From a checkpoint of a small mixture-of-experts model trained on Wikipedia: 14 layers.
Below are experts of layer 11 (counted from 0) of a mixture-of-experts language model. Rows are named router (the router's row for the expert), down (a neuron's output weights, with its number) and show model dimensions 0-95. Each number is 500 + 40 x the weight over its row's rms, rounded and kept within 0 to 999. Numbers have three digits each.
After each expert's rows: "comes before" lists some tokens at least twice as common just after its tokens as in all text. This comes from a sample of Wikipedia text that the model never trained on. Tokens count by the router's weight.

# expert 57
router:584514463495530492534441551485507508475480459529460561524543529513558562475542491516444561519534566536467506525543510532433481462548529447458555393472548474530474494452541538531472414513471474451520466455452465512452541519430541571500472503454441556499484546541545466519493516531475506472
down0:491475482512551457523439445472491458551413450395509532504485472437507562491470445436439527528552484485524487490618509517505556524555490467506486508475470462581469484468501416500494495456531478548484545538574477511512541481523509539504445514560513452554502534444523472545539498533475530456
down1:542485521540569467456425535471541521473499466436505508510532515588517447473507511454567465477531487520508507482458528497524438480520496495559426502525526482487486514440526447492543471455471573615434524500525521408510441554538550517530514421506504543475485457507545477567518553446470506523
down2:445504491509486437496590495535495565454506469502552424419555489562466451433538501527448507460440491476479474582523460474469499539488504459603485509499468466453469511507403455532498552554484570483507548481500433508468525475517451581505473520552537512466503492441455511475483469490518518493
down3:529523478471500570485485478491504557464463517512491526511508460405544471480406528528520525609489497453439443479506564550417534565558533520477479462447537430490516480595478507446493453448454464471500494502478524516499467505482517578501507497481449512508450505577492567442459493503507545475
down4:548498439482521463506520507518507418426544511531557480458524520512571450442480494499413533535454511521527539536508456398510466430443435479476542456538532491541387532481499545530461527467474482480550467458493416542506514484520549521489535427519526547518474527454464500475440519489477490486
down5:431468512547467434521546460478438465507487480491506463502447544557471503487463457542439487587527452460528552579590500558450476498502480473536527494535503473402519460512441496474464534497536484489461481443551484538433558557452565491537486503463500521536496540550560525506513439449489489460
down6:513538413550513484522483531451551496504509494539481521527547461552451542526446552496462506558548480559588552478498548487456567523557491492558507458531476505513545535580470572517476511427463452537447509448500488494478470465465504526454477520465503483554539534388501539563457514549471474534
down7:518386513530414494486455475481468444584460449492502518570461502502417514474409472491444528518554502495518477507473522606499514527521518511418510450492509555448554510446503506530539500429508505493416477477481499523512454506466471458491471486520494462540404504504459488520497497524566465530
down8:551500524547571484552491465505483445492522542436510506496543544483490533419528445454507522475442507512429503464428521567520512477467494427585490542559447483519541539502528425458507483564532537458518481443508487437487513571527480547543472547528537576523516518548584512505461469518482446490
down9:493544541545439505453508532558422464497470533458475456442491492484503449422434470451415577574572527501523467531513467495523498464512484499540481478474545458524559521531487469514570532497427403493505506462510500501493465530485463447481535455519525505488609536493557456505527494497567460512
down10:489462524512466433475450507526480428469450463439511486526506479494582510464420501441499489492470431491519559557514472503478488472436505471600534503452466517546460450427564472513543481472488498517552510491466601486517463496528384499484548495507552481506446476527491544504515427470438506504
down11:490467620434372474461472539481479525513476519478518485542462509508550468521549462543532482500535530513527496474567424544541503487471518534617575520455482538496524427513497484486494509518510477540522556499490589483500508554497479436498485527530530510570556451545491445490527452518522505492
down12:484510525447418525498552467547482572492539527468450506491488526483514510479519417551524480496509497427476454519412474470527421497512554501545543515498471464460490463502565434532465473544517478410507467486470579513573506406502501486512551541520442477504566531531467535467491480428553517549
down13:431509501487542536528570493488478509439518516497461437442540521420484533380508518485481492530477549568429501531541497487460491480532512502512524512470597466512458442500505443561471528542524518509537533465510456558528538505547498597588482475470496471488519498541399554468495518468494503526
down14:514466559498518515466573532488516521495506494463499561476484507496507466482496470478532510507559512458518550499524443539593517495527527513436462489457537506552562394504542511490539513442434408536506463453542472499518448460431534486405516432438515474515419499469513427523453562477468475484
down15:424525527451461490512498479451478514489439464439478528526526542495573473455561542525464509530515411492523462476522584530387465470470522445576477531469504475495501429545477564461529541490481526501552547504458564518560446562534449483471466465513428495497476472506485540504547453530543515496
down16:486484576509483577484462474511493484470509593569535473522481527460512478556435460565488447518445518463457477462529471577546472496451491483483415566513495528525493472489499556455461595476466492549458529488531479490522434526553449550543461570510509464463507521488500539466457447457527428467
down17:523575497401483510490406531479440511497475424567457530516530461484539539460459491500457527523524523425502472515462517472514472509462519455447605523507524478516506467509442520540528469466514498478524515434490488487529474463472484416472505594511451530507503480552506507463525389554440513454
down18:458449467460500524552481460511586473524495522480589534553481513558525530495462464520511485461510449479577540425541472511502527515525522460582492515494429434455429548547530516448467495547491504497460469540451535478518512502550498519470532603499436496521541542494540456576531556540452531477
down19:485502517519454530505574505494491469477481543496497575439450575558496537466482419483528498539490489530468520467497500551464547516482506533499514547395499457524548478439474508517464485467479454521452534520491591543449437471457579491503476519570523521444529425546451507529529588439518443492
down20:460537439533526509501520517546525486435542480481462498518516475436453521456535408555565578448519480523476513483577532533446534505535469518557499495451448406444530576449557503502469470501468471528452560450484485480502493472508535493488532537490444474488485435479548495452451560461486558432
down21:549524498555572591532456518465558475547527525482540492437540469479471486518546493534517547507505467487511560519518550476465464437521511463436464523539510485494557507477486448576519531419472532437529561497484486478552454527520498402513510515535556558461526532534509566477496536576521525587
comes before: "1", "0", "2", "3", "4", "10"

# expert 25
router:531478471504549577569516438469520487443502490522495448680486508439489472522463516557494472483479501576482465523498443513496459468433503552544560474510545520512547492519454473439576473527490503504487475551483542537514506454502445471519471492471527483437539458511451564504484486527490498439
down0:440465462511534456444518480468484498446473489439510504475578529448570561453476514460489424571496516485549474571473512484470576473487492504462471440563437584461537460521468490533478481532475522427512498584564521508552491483547517447590463476500548454451503536482494506479510451491528524512
down1:467509505493385501461490479478580534543506463506543516474547572444500495475450529498542516493473489411508487502469512541486577518494476513491533466493465550428474515525524440494493508403479485509444488468470641511499481523448371492505487460474444489522483512504562484478501502479527532527
down2:512518497521497498528501514590475458486431420466502545439453509468535460440488476522524519506467530497473552482411513504537406445479438556494571515503510485579535512542582522494465495475465412497439497496521475469553502471444427558488506465493456457514440506482476491481557533525506555437
down3:490466497545486557472538513485507557421533491552500397633468524540517512512405452558476511506485481511464458461477448546530479445513500472556472490528531497507557440526415467460521523600491455510569489524493524494533492518492447551547539520453496530544507544460456515498500539521481475507
down4:499502521502535497486565510535521489497462511466489441513463551502525524499524537600493524505541461546480519437513480436493560453528578499596466499458496363506463520528508549561514424433488496517482459458488470526550495512524553518554516558512448537531537534438497460530537418523470466497
down5:451497500471441516506470463481522517460547512511423491467528535486488408492431519639488478571531486463444456506563446512503493510467553536440463472501520526524496479572493573474456438495535508522506423452498468458516487446505457540511446480464498482433509536489446556538494543499439516550
down6:527489572498448429493496500525444479471511499486459471467509555490455508508446381510502475511540477542470457470467583525553564496528470507491448452502480495447476520494398529499530509462563537550534434497507571468515490503545456445597543505510477562494445474451504522531500489514523565432
down7:427495500478510485470563554494491550477530475451489377440489523493531512491404528518537478530420599535482524502512499501510433475454491536460489559461512574490501584540473471514448539420467529522514517554497476556494508518442525516489445527573500442462491537468479430473503506503532503521
down8:472455553469495428498503532505529521526462556534535476463506517396608471457568495557488519465462549461526531512509528525523569521469508542552454494502570498493512531489496490529438573405477476465483560467460482499499494502506459553548468498555496420473506529464542499523480490473615491531
down9:494536527503518530427516472592554463545445441486497540486532549446593519521510581532465481463488478460509469501435461517520485492459536481498487480453489435574465517519431431532497489496478462554504502497418476615498562494522480476446549489468470580457494444498449466485479494511528528488
down10:454564458525500516523485454463492427519509481543501460440561488574507522469508537447474501521476510553511506492560554500503489494465495500486486470485473555597521511570569486538457414473512434496511482444507592553449602506530532462470531482482482425500465490470508408476505530493496462571
down11:532505570506474420534435486514582474584458453501510495553501478439615540396474478494490495528462460512515512484525520523538582481424530518466528536474577546494474524521504484511529454483499523488525555491519592538548514482430447466508473538547492440500529528494475514551498476508529525465
down12:476517478519526497496477547565521526532513470523562441509490513449529448542504525497473506454567518525505560497435434532535547499484517530486509541475542586450510489511481570479510475515536493553560533553536485489509555519483603471418459492531498478554511371506529449534609503479497503459
down13:467511535459565459502550552500502528467484581533459500396592498444531509554429543526514475520502441474482519494464541440540502513518492457529550571524468551535492429559446530476499486445414448486513538461540555533420503511490470506493482537582492466495482485473553497544491449493472483486
down14:447490520549455503486538522548561436504558551512529533541529439433520523453450504493500459466509481470498505522529487562639463530466499537618526469508516478528515524478529467470472526624458469472487535564453530533463468492528439489495483487560501532498512493511503480514523485434495489575
down15:527511456485501508495544491476488534497525440486427450480471498527514396439508561506496460524475497532490492521554524478529473559498442441457560482545507517531518488521492396465473577582582468509541439578482484516481531587485538569445565503473466513533501528503520502561446491505462501448
down16:511495483482562466508476521548513493449486490489490524459465593482552520452513471513537461504470553458502461550535478511500478511461514471605498490502423561504457443408506461530492491564511511513464508544435570570466460437603491478489483458445466556549522460565552509531477460524526549503
down17:584438404496479549461538499455465489496440527506439551466461521528494470540522520442508520433546482528443500559475505470554423532571511519493557495553454493490539530481516477507471516488497437497510612500552508515492450517536418497515501466494430547533548516475480446510465536515523586515
down18:484407482475440501505461427507545465525451491451473470551513505435516484503436513491485500472503450548540510481469471553411543500438524547497446503484486478464481524418503479501512529469544487467482548548530636516512554523499442454501458448508522478501497423496593479448463527502479478558
down19:496538545454536518451440497442495493478442473520453439563485552478420471487526508439536510550481501503540492527476441503523519529453473516451485496507432510467525492457481464466596510438486540508430460397440428468545560600515486462522509463461525476532512455438496540545490509524530481513
down20:475549480512529436500601505465583563537485513474560493561485497466493438462472479518443503482484519472534427479443555499544509469512423495425488558467496504538492509566456494495531535521442539458456469473510521494504461632460478536509561480517503525469463464516456543441464533502462553482
down21:491468527491457532514494472440539506513436537448543476535467503493468483500557397478438490474579417473499564465516500447446547493532502522496513440476522490502464517465551510520365487504568532418463506515514498508480538449505511498467578530545489519467534484529551394499517523501502441501
comes before: ",", " (", "i", "a", "\n", " K"

# expert 23
router:460498450486425506535484448521543486504575550573502468561480543447527478559465487499421464504475507430555532487391470479536445548463528517500456490554519500557491485444587509514483517503453518454429510483550543584559544526516427503498483515496498455523513468514488481530533507578521489518
down1:485539460550566539515444552574529413497552436547558461483425536508528532501526428541501429510401487508457504474503498428524461500514490470506503518562487425509571497558574512474485487504513531517514520530447421520536454581456496446537516494483487471435501486467454529489526479504512506508
down2:482477512512505471482486500531517439519484518537520477490515465436580558507402513473420470481377462517533462451514414514523518529468527530484503446509449415486549546468491493516526502543524511536441568513488587533535447512479525504548517455434526502596511456503531472440454503523507507491
down3:513454606580468522530464459476577506510563472489582442513421511498458498471471471535462518464534438484514487456551482496487498500487516519507505462482612525456550488512428455486436522493556451533517394508478560502466481537475515495556480466507535442534452525529482515478477517564513452513
down4:582487529453544583454465455447453533444562466488431475481501515466504438479501467549434475513497459488529534484521530556474526435489551524566491443462530540450529519432484559496470499490448511524465475467494457461443484431500574490554498480482462511571461458493494441519503555559523477565
down5:472484492476398496526488551542553544557549465523520438518477513437535527504452472471451528538464521457588535542501509488494574500442503594510524497497474485548491493496556500546477544364435489468507541417479518544547539519428450499487469545498497448494532469462519493503486500459510481463
down6:435518465447501504522542422591483536494454463486479513474537501456476499531508445498448484570435492433427488580482515559467498509459479519509554475489441507448509476513409440518420470474554436493471464559456473552513526453508470521484531506482438494544568542534521567500543487509547502505
down7:565580509474544459502527537522479531507533489435472433549485477561531491427556551513502530513551423463534521512465470520526482508486536549560522569534485471499577481431573573472547462454461547525525517509561457490478491488535518566482492485421505481430530524497535510504525508398498539498
down8:480455445442557547504472520576489483508448494511498557507561479458492502525455549443479514496516489547536478490522439427551547514473422504490525481419533508491467487562463548534504473436561441556530550482513619511443420527499546477458460467534530448536543508517534471518525460547494515487
down9:509457470464450495521467513515547535545504491473514542529577452448541535473462485570482468481536475522547514458507479526476563476520527450424470466476503472569504577567569478516545570495448529527440493469476557590461549547489464521492540464507457572493472518447519600517526506432497508528
down10:486478510484503549532531459500479517489431454433442498545512445501502529490518474630509473500556475499474461457472468490499544467485500488479546517508449394553462546558482511523536450549580422561475483492555478468529449507452455532511498511459494562487452560446443551490438491483483552531
down11:467470506472510508573531479478518440519457481567465513530462549493530546544457523538532478480494513467507449530496444544440481533420460466509468533531572475537457541510529548563492527540442564424533455480487542498496515480517392530513415522547510512485491450471500461403431529541467518548
down12:524461462500514454464497449576583462523459465438508499421470471498486532518439477482586556490507512578520487474497497456531516489593493521455511459496449557485488500552534466470577475531410492536497470524487548513500501500514461497403465554570439495459453490481495503575488532539493484439
down13:516539486565512434469527469467453535501504544463510457501499501530478542522510486513472475458508568460547540454511483533570462515484535534521498404466454545448491481474481521492553524458485551440569414477482448491472393550602490481470504583530530491528468527447459573543516450497478481516
down14:499551468563480499538466600515444447453472500537505499504523499511563542471513463444530491532526531490466557521522595519517521542497502459531511512451460464534539476535468525485530443555484455568408547517483534406453510540463490582545536567490513540455491444558515459554528518504520449484
down15:530491493477498457506447540421563461521472531506528494500572528528490470542441496474496509479488469489537485495518438508506511551484495516486586443457516399498440514499560408461558506445522477483487488506447517525480448459501449583515441429531486512552577438481564531555542531522431475502
down16:517485535483541425465569528482497526499474509524481511539463523493525499546541453512513481527509542533479393553558548532538522581436477528498510482479549524451405551563508491434550527481552443532548583483487517524471501464482602495503493470539544474462464513425524492476439475441490457485
down17:484540552490520494460503523541462437561513513484565581467508503504514448473491531570573485469432516495524512499556491515530471595523441511431488498575494509446478490534447448458557410548445503493457495534529552427480446495539537559543511495501514441555433473479566495512499501512548512525
down18:518497486553511504462424577503496492491555519528551510533493497537500499520445492543523513481532483416429454529427457497527456437470461553476451607456507470488465443449480601540442539520545530465478551460510490490508471538476516413445510511552466507496483476484449478559532484554474486438
down19:493447483544444524505452475550476517536551512580472534484468492463468471520474610479493443497493462490483564514498486444489490546445580528485508509498517471511479419468571553570429511492471467432544529456502487472519542487554479529537431472565479449520498462525510440539546476472453506595
down20:532466483536524509560483402409524507487472490544509533547519552517469564544431479488529497460464498484433522520561523466498516499459503558503499511474469454541508555456535528555501598559525577468542545561464527471548542428505474570531508451510576479522479425459479487506508507554481490467
down21:495474552486475501494486470483542482572475526492460436449541521480573519512434440510560512479476438471535504525448491514506455540492531506498490426477537482483393538460544483441523537474493500527543499475457484484485602428590464457557540481440514471437526475514539565504450448535521561517
down22:502495576547471515485476456512489542443551447511466486495463541440463490487439526519416519484489480450488529490475509475473454435380520441510463511504501467494569457489446538453470480578464529541484492431488534440479500561506463472521474488428556480410497529491518498500394520493536457509
comes before: ",", " of", " (", "\n", " and", "\""

# expert 1
router:524567485458518497546455542562451486477545562432564455569504430562506465464490539501481580544473470533426521518509561512550466560508492507467502432521484473483472478470520468560469531526452501414502510451467538501445422543443485549475462516456524507546541517475507499515568458507533442494
down0:589539536503538482503544473527617465572484485547514537485550517469485568472463468419492512567477563524501434465487549495575495503502521538427456457602456499502482506471500543510514480498486573483509483504504512535492490473536526516535480485422538467508477467462541502561429530482440447541
down1:570474498502488509480464476483469451528584588498507511522467468461543447494471537510443445512512488509439479424466465525523571531525497534473476497444489511480530613497526433514479516507489568384513565515477538491459438513468475448558463493515539530541478515481420501512447499535567512464
down2:435462527422470506556621590449564552554532555510545452482478509561546527510538497489503510476481495484552514545538527435594529454533504463463545519496511524504472492483501412538520546468513514519425467503541521486508453473478502541484488502447512500548507512485501467545398488494515439521
down3:490547482487525514491500557503383458421519496418536481502518486585521466406426438455507486516449444491480471502481502568497485511461505520577551511518497461497476438533472485499454485563462577475512586452494553523520454496453497504503500539500546543513530509455468551432526436494490477483
down4:493575424496495580487487460508556507521510548535484411519484492496490463499448572505572572532423466500506564420478516512515461475476524588479553497453550498429440483483446488532539589529547535475523499509475494509567482498498467489544514525442519529491508486481531458529570475482466440546
down5:497490487471474465514530520500502446484531479451558481550546512525498462521418525552478535571510543508510472569554527531542535561501471488454480491441461564444441489488585485523441549488437504500519523398486554462507531494471492542518410574516483514587489421467492447480499488533510536552
down6:436527457519547550494415492480443486546549446399532497548541505515534482559508535504512484581595473447580492554473514506524460474569549543522464494411439475482508541487510573496472540523483492559499571491521558458500497510539525478499532450479538446512486516507496554494524542452488534513
down7:463422589491428483523463475520509530520436481505534543516464445499518511545453515451503565510570495538493475518449483482566433495527461596471458461490495554526411511534561528501568512489573533523497477432544540479511509517552533463541498472514468522521515481457454536493501457501412523571
down8:530515471589550512512380481481481478482466467468513508539586483588553545444563423480451514482467526430510484520475478440477466515489500515510463375508483511515457530491512476535519449522503469446543479521475509468522560530526566560483559441485476576539489529504513478521506526533521508469
down9:489506506487528475456402498523476506536486430449558442494548485524574516524457499488448475600502466464490518579546479462510513499437575509562450458577513523516518468515470462476501475500518502479559412477481425487478481508506531544461524438527532578519459514500524470577516458494566465542
down10:465499482430604515493547513595534498385499459529540481516530542496493514434441505543535409486517497565474533518529452430552495478496524576517511512489562480459456511466453493489495484528539507561509539525469514470501462551507512565459505468509502505494460500484390566454484487449515499468
down11:532517530510549470509489464498508463602500476480488466537505476601490507399562468468446572621578527531514463494467507492473483487478526543527494500431523485524463500500485511529490469561483532474508484458438547410537491510500503490461491466560456547519559499503476468566566527512576464512
down12:507498465457511529572460483412492480540547480440539476528516501503542503443441544433507540548519528478445491462563504473417495450533507437455517456441542454484518509537553530599497477421477529468545444485507568525485531541497524519564479482453411517504581462514475503475525456514503475486
down13:460446468530382427533499507530487534500510504456475490478503542478505554426483538533479477456511459508529485436520546530498539583444586552519483485491495511465476521454514436493546477526497443489465462578450483531427439483491452542524456515493528445612492492500513553498443551513526484527
down14:505470537527485471492515576534416488544521487531452611506556571420536533571467501557474506515432551444471513537481481503469543462514491502493505495526525497507527475430519488468429508509491428571544549467490519473477539523524479529491520577531393470460437519500454518433524509467487528480
down15:430537469471569397491583532469455513484477559512427455411473515470447514534508537462469448519458531463524516442527466515560522539488522534461478532380505472474532487519551484528509545514558475540500548467482510534572482486557514522471430488483531455542497457489522519526506472536554477458
down16:551487491535548512492522455479473527417542455523449465477530525524502499504476468479566529506496449464595503470501485512479471562559524429436504540524474502430499519559537558581473494502483425458508456457595523430445500477543583514463517575487498437495522473547471535558459503507476489513
down17:469527497471460480491527511499564475462510486450531470539463457479471514463572553476544544492482470552507582522488432514497509468598475466532510540574484545521469516558523474545550541457405479512483546533508614483559489511514444532450524568502499496441479478486561515491520494494491594441
down18:462378556501454460505477507503549459437487616449467414481452533529496493512402467449464579473461475462505512493534481475528572466536513520585416505557489509476539465508493451497431464462526476493467535493540531579487483539511494465462489480475498506513484530499452534488511490505521491512
down19:486445500431483508447505418476502499505528404440500536521509505457538522479503474518427420517516558452563479506482591550489542540529520549514544523424511561512491558486574481475463495494502467552532481501466520509545449530494509494502493468550459418480478510495529554511483436430447592496
down20:480517533504514478473531535525551524421493463569530509417476421476454507545485505508561492422491480478486515589538562556510495552514483550499512547445507446457479505458476517481491575455550515566459507533422466471575499453490440454434476539506475490481473512453497515447473500499409543535
down21:512465459518486519512523488522522458522467521496565581570520571532481508505484517480466548470487561500501475512513506545441553429449570538400522496481479460521457494488518522447436468460572518492552553493491442540494561451534436457570503537451458436475505421517488503491486461541415467490
comes before: "20", "19", "18", "17", "1", "16"

# expert 62
router:459492511498459490504514468489534553599441545485515547529408472496476485516475523514536506484493580558488498572523463564457570516453511534472494424518449527494448511487606428509507486495534434478519497498526526539547473428512463504521477424439484471476558501460514544493414513429499487499
down0:486490503449458545447479533503481546532521483489515521477489504485506562489488428490517516562476525461598469491511436481470530498476564508475480486499481483500453462527544522586435491437467504446512582462537538471480484581434414499554529447571462507505513387506570511478512536510460478561
down1:407512469506485502507520518430506477511490464485533534589550564515526536560519500458428503549519462476469518511483435435467450457561465469505503475551440500477454576518486433563512540475520492537501525499532471452474538430526562456554461514478534578515500500604517483554498523560488508457
down2:505498430491532519469498527553491419408478519515511534508470576536509528424444502507512524485498431463535525508577510555520477477547509530521488447546499434466457494466492507546484486542491517448449533621453553434521445525550487533534487454469510462497430495498473509544416439545519513477
down3:530540510507478488557535459475486566481476522513521577469488481429510442476498572540448555501427458506492482516510513519447521569500574551432498486490556497536455538532511452477456528431545500537495506452531558500530516526508501575536482475525531452505546476513521586465414524414551576493
down4:484446581554458505549554451526474550536505518524540432568541491472550530477461543469451506556476520510529458562472462473528508454510491516583532525482544478540508439439488526509542529455527520570528426512433555518557551507550495518508479501468441505472544509559504451559486510501565413481
down5:519512474469460466504419507540486532418525501504510515404530543472470540464452503587489498461515429554536456532452513596475544521435429496531468464531568506490459512535490472452554526485468488387456435431498522509524503520520417528466483472507553542462508515468503493524491486495483516449
down6:543519564470492460554501421550618496474486495557532397570501497507451492497434517512508440544481489493529438507539459544486471472508567418491453445527500484500486494454499534483537481565544500496491572498487546558504459511565559437442444537468485529467537470480513479528541484473465486490
down7:543506463503494487548586529434493477453503579531500491516503495483571507524502533517501576539488441560538494447490551557506474492474501505574489494575478464508501437478552519545411516539471474440511522545420483502537544440511451570573485583525439470516491495513501500499416486448524474530
down8:424530554546495504526462508534551486570468523503484479565470454534512572487438574523491500519503532506485535533513490522525529554481529510469461510529472542457541520455424515462515484536496497563430442527556556524465480464478495507444449546471459410430543547413556529550441481533542521530
down9:549500396516484501525551543516506577478508498472537474500465468531550557521510525555556482458491468459516484514514462507490497559554574522479482550518608516456506550431533449551498523445513516428477485512500465505512551447469542496556521467534491471488563529517487490595478472430564585515
down10:430524537505491553458441496504417515447498501438572536514497515450490484484480552508570470440469517508533515432491525492495507457476472454476539530483506465478584519547404493564475523485442503508586510473517491465517469539477502562422512526512568459523502491487536554514485425445507606491
down11:479452527471529535509546493481499471479558512512514530459525527504507566488477523534532488489494472417446522454507522547486449410442404474514494449467506492448526489500499504412492494486452425424529429508491576546444502603431510490532550416501521510429498516479515498461508493465506489574
down12:544526474514505536501523499477506539430521442491595511569483509454519498548490455519520412539514498540470500526562447542478538515489459399495427489491471448529472533558496598484495506513446479509520442417538577454502477485464522495434501450472444463450455482526526550542487555488533530471
down13:499518508468559485496447502462499484466420613484556479504419513522492479450540515499492522472522507470451475552500470550463557491500500548515500491473498524487457574518584473530438528535568523501462552449402454529516492522569513548544504499450422524417518533506436481490429489544528483480
down14:467487495540504469481583565438507501491511473483557564455536410489507462468499408529514476511543497485501570556448413508518497546547532516440492522475425473456488543458506541515535493516454476533467454465546473454515414480535532483546517497440486470515440528495507513490560483498488584410
down15:480523507432568518479464520531503501497507477512480500496477478472456501618501492518484434558518503574497438482547535478427481474584515521501517528401509509516478500535527479419545445447528435489507471528517551451578528492461498585493484511560519452491506459511442489470479494586445536444
down16:481557562479448502514550484499542478514446525503461437548464518575497457557510490506489565467508512561478416482511428492500464482452444604518499512530483522440536443442473497571512487510553500443516478564471448545552476468534504532462582461531505444511555523537536538497495556503464523442
down17:532355480480440477542553496527505494585484440431582555533495499497518557507466454527480527511514565532509482478437455499498535494484469558469521457531504523467503541389523436475479514456513531488473580498561575457474468510543555467500527468501450485478517517460517541526462526484490484506
down18:466508506412461448487495510414492487500528457444502499449573527415583533470480510478504505430438489471553555552523503484515534486445451496530544511459516495448548472553460438524448517485528463479527547436478491472519569488501515554507457561541445499526447525478527480579510466559555546465
down19:456615453463501533469517514509478492526503529408536456509515513505450464511541494557430484539484504495531511511508500504525508496516506522496440511539559473480492549542540462494495520497462501492537512446440437534394487483563498587472459538539448474586587513473499438499500538512536489612
down20:541512506597497456471517498492564506508517570472508493496466514453546466474484462574483453495498529446522536486532569569508460486528532502468523517530471512475545488570511458485510516532501494524499465506594558405505473569438492522545525565378496531573494460525528440516555488483515442541
down21:514537495464535482490553483540495421513523544454486438499528512489473445518479528474495508470521548413400498464565481433441466545491469466523509495455556533525464505492546514460508581465475571507459520529477512511479523514550427517540541495482466510586442551536548556438479565577456480479
comes before: " to", " the", " that", " in", " of", ","

# expert 14
router:504504490498527478530532458474512507560481561612536500440544530480473456558489436519563527527515479491497460508506445499465541582545473513538536511511428576407482488445524453473547447483535479513541467492458558498543508513543479492554529506522543450505524413520458511529537531552605497494
down1:413578463530537509541520527444556497459486501504500451418531474481538548459454486523518543483476502439536487476529549469420381532529475499511498491479523458466536474564490537486515456453488500538512560453512477518537449539552468498550473443511578444457456547498577467496486554490496458455
down2:487483563485445501504461480514511561589480527469516560572516510546529525511488476526480496441418548510493548489470442536530491551480477618504458461496562519577466531503459535467482526516532504552475539525513623521487423519531495487512538488491495584499409500452492466517537491483487470542
down3:502453500487454483460522486472499453502463466486489433479504458393592456447496446535532519487513456470532513483554557518476577484497497576527548494470510604516486548496472477444489528439485498434476453502463583544514585490430433502560452526556474512514517559482533497504493497530524495458
down4:475494497520496531473494535502436465411493490502462499463526541467537498528499550540506522468432535551520460545517565525524514515540492545543642486436525525420518578483488474517457518555495534552467582508504481523469480453511418549514526456593527496518467513538545535512496553546497541451
down5:448511539475490443515467530516446501552534508493492453430532542469505542551437527561496489568510460473487457479508437482448428522508526509592477492501426459422476441523595490538499437514511480486486533461494514507534520553438438491538481484531461527574431430563571503489496496533488495471
down6:527514492557481520537480489461581555508462464537458476579442432492498487489412498572412501503528528490522468518523464527496532507454504509493547482511503497436414455454420543474542457501508433487521479437542508521585521500521494411511514448479475489432473499461460530579516524479447463514
down7:412416480473513496519480495537525470507523493571523526545481477556415548492536537530517410484535515490496459507462494516451516461491564493441476524532554495518480451474515426516507568478494559544470519495596483488521482566466582592563452539484515450490440422518470505500482486537487521499
down8:488488499434454447526445480562523476466504515558523545520417568500511591517510514501438524517420477546495489470490432462530543612459537505486466472414438468526445453481506477533531475427520539557529460486500520505475538487566466474557425502465507486537469525481542500506469447528529486516
down9:546483514477541526498542500554552497515524482540436475471442487493587463505471491500433460499495542479472497520438548517536489492476429498449537548567544457572489441442531517565484572501500507440511533509501524417449491505521495519552553493492443485503488501502586551646511468513505499471
down10:533454508455541466429460542538491488479474489429506429478424544539491418494558489468523459540522492478443501497452483522563422543454519455485474624484544482528536534485515515492438563520560524496476496492569492526533532504411510528477520534482454510493534482470473503430556521488482579494
down11:515574518463482537448545479433471512575449500494537482545509505489467479509525549517460563419451511470531554495416474487491457447528511513541553490522489531556407512409472501483528479474440463540433489527509465506552526486455513537542464420474490480475505469420548516478525529551584505529
down12:483517459483483529539441502538513475550433491436462463506461536467483529424484522483547547481542475517472477553518469459503418568563512523492544555606468525528508478514565474532483462520463521521424440476484485513452512403442437519529499530506523577493514543593570477491479471491483493498
down13:423449523507471548444532498540512463451449449450504475532570490441564500452542479499541583506473530428502545518490463458437505445436430479453532436487544580502487500472436484484475462488551531540485525480556534493501535535491449478497545544523446484493534500491565550430454510453501529543
down14:460547475492477560495507468478490508511500440469489488423506576465527505504529549499499516461489544534459553419489493438536466506533471449563504463528403468424459531434543469490544551458472440590509485522475532531440485502510397491524556459476458538568548511498514438552502499542503511515
down15:556469518469533487544471457445487499519455501530524476473469557496458545501449535466550571469378501470507515524570492412506516437437501513468483463479521451506492533515537490601469515458509510463554530577414567566506474457534517510482463456506471469500534509503558553469510500450563478500
down16:558455553561497434521480544512499549546531473421453432490525522558517497505455514481473487500453448535516558563486520554519504486521527517515464439476457479492550449530498562422524477480414508520540484519436507525492530511531445424505547477527521536541603479475572500480463588465517487531
down17:514499528509459503556473509536545524423487563553457468464533482474501570469493446438473530461400501433488444482473527547435510518476475515543463444518510534498551523486485533536559564487500508556543436483511469433471503467442545547435507504426533487488469518456476460428421536514530554469
down18:487551588487523477553522510452551495445480479553583517532525503469477518523484505445541511494489484492575556469549487494517523479489516476553516495505530481541471525536479520469485584565452506493521548517378383495528486515463426533468483444478528549458550475582468500539443499532472488452
down19:490506489471547473488533556551508518588462495482574488453573543447526483486460496497468526518536571516593566522491468528527539521518476423507511527506458506478561499552504453549473521400458490526536494512495573533487534470446523381456484450568499500523503499470530464572484487476523536455
down20:475515480490499545444480528464506557511494423562463428501401540508557541474476456478441514490541444552431513454543546534468538488480491555530576496504557477425564523438467447449480561555560530466463473507504463479515595540475483522441479486502517481513486470495515539477478524529553485539
down21:492437450461441514458449556472569469547437553477428513447530524545578445445446531426574465529442507551528511465512536509528536500390502507550495532555502477491514492560461471500529500467497492489479514497479550495446532536547500503527528454505457460485511445546513461543449535459458548542
down22:513489556477522461485460489472472529375550492484487520435470472583570518529501554488480506482554504497453495466497533551446494530606543475524517543507543508491524490467527505543585485508504505462552534503518560425571431512529456544433466503503449516495502512491422519441496466501526560438
comes before: ",", " of", " and", " in", ".", " to"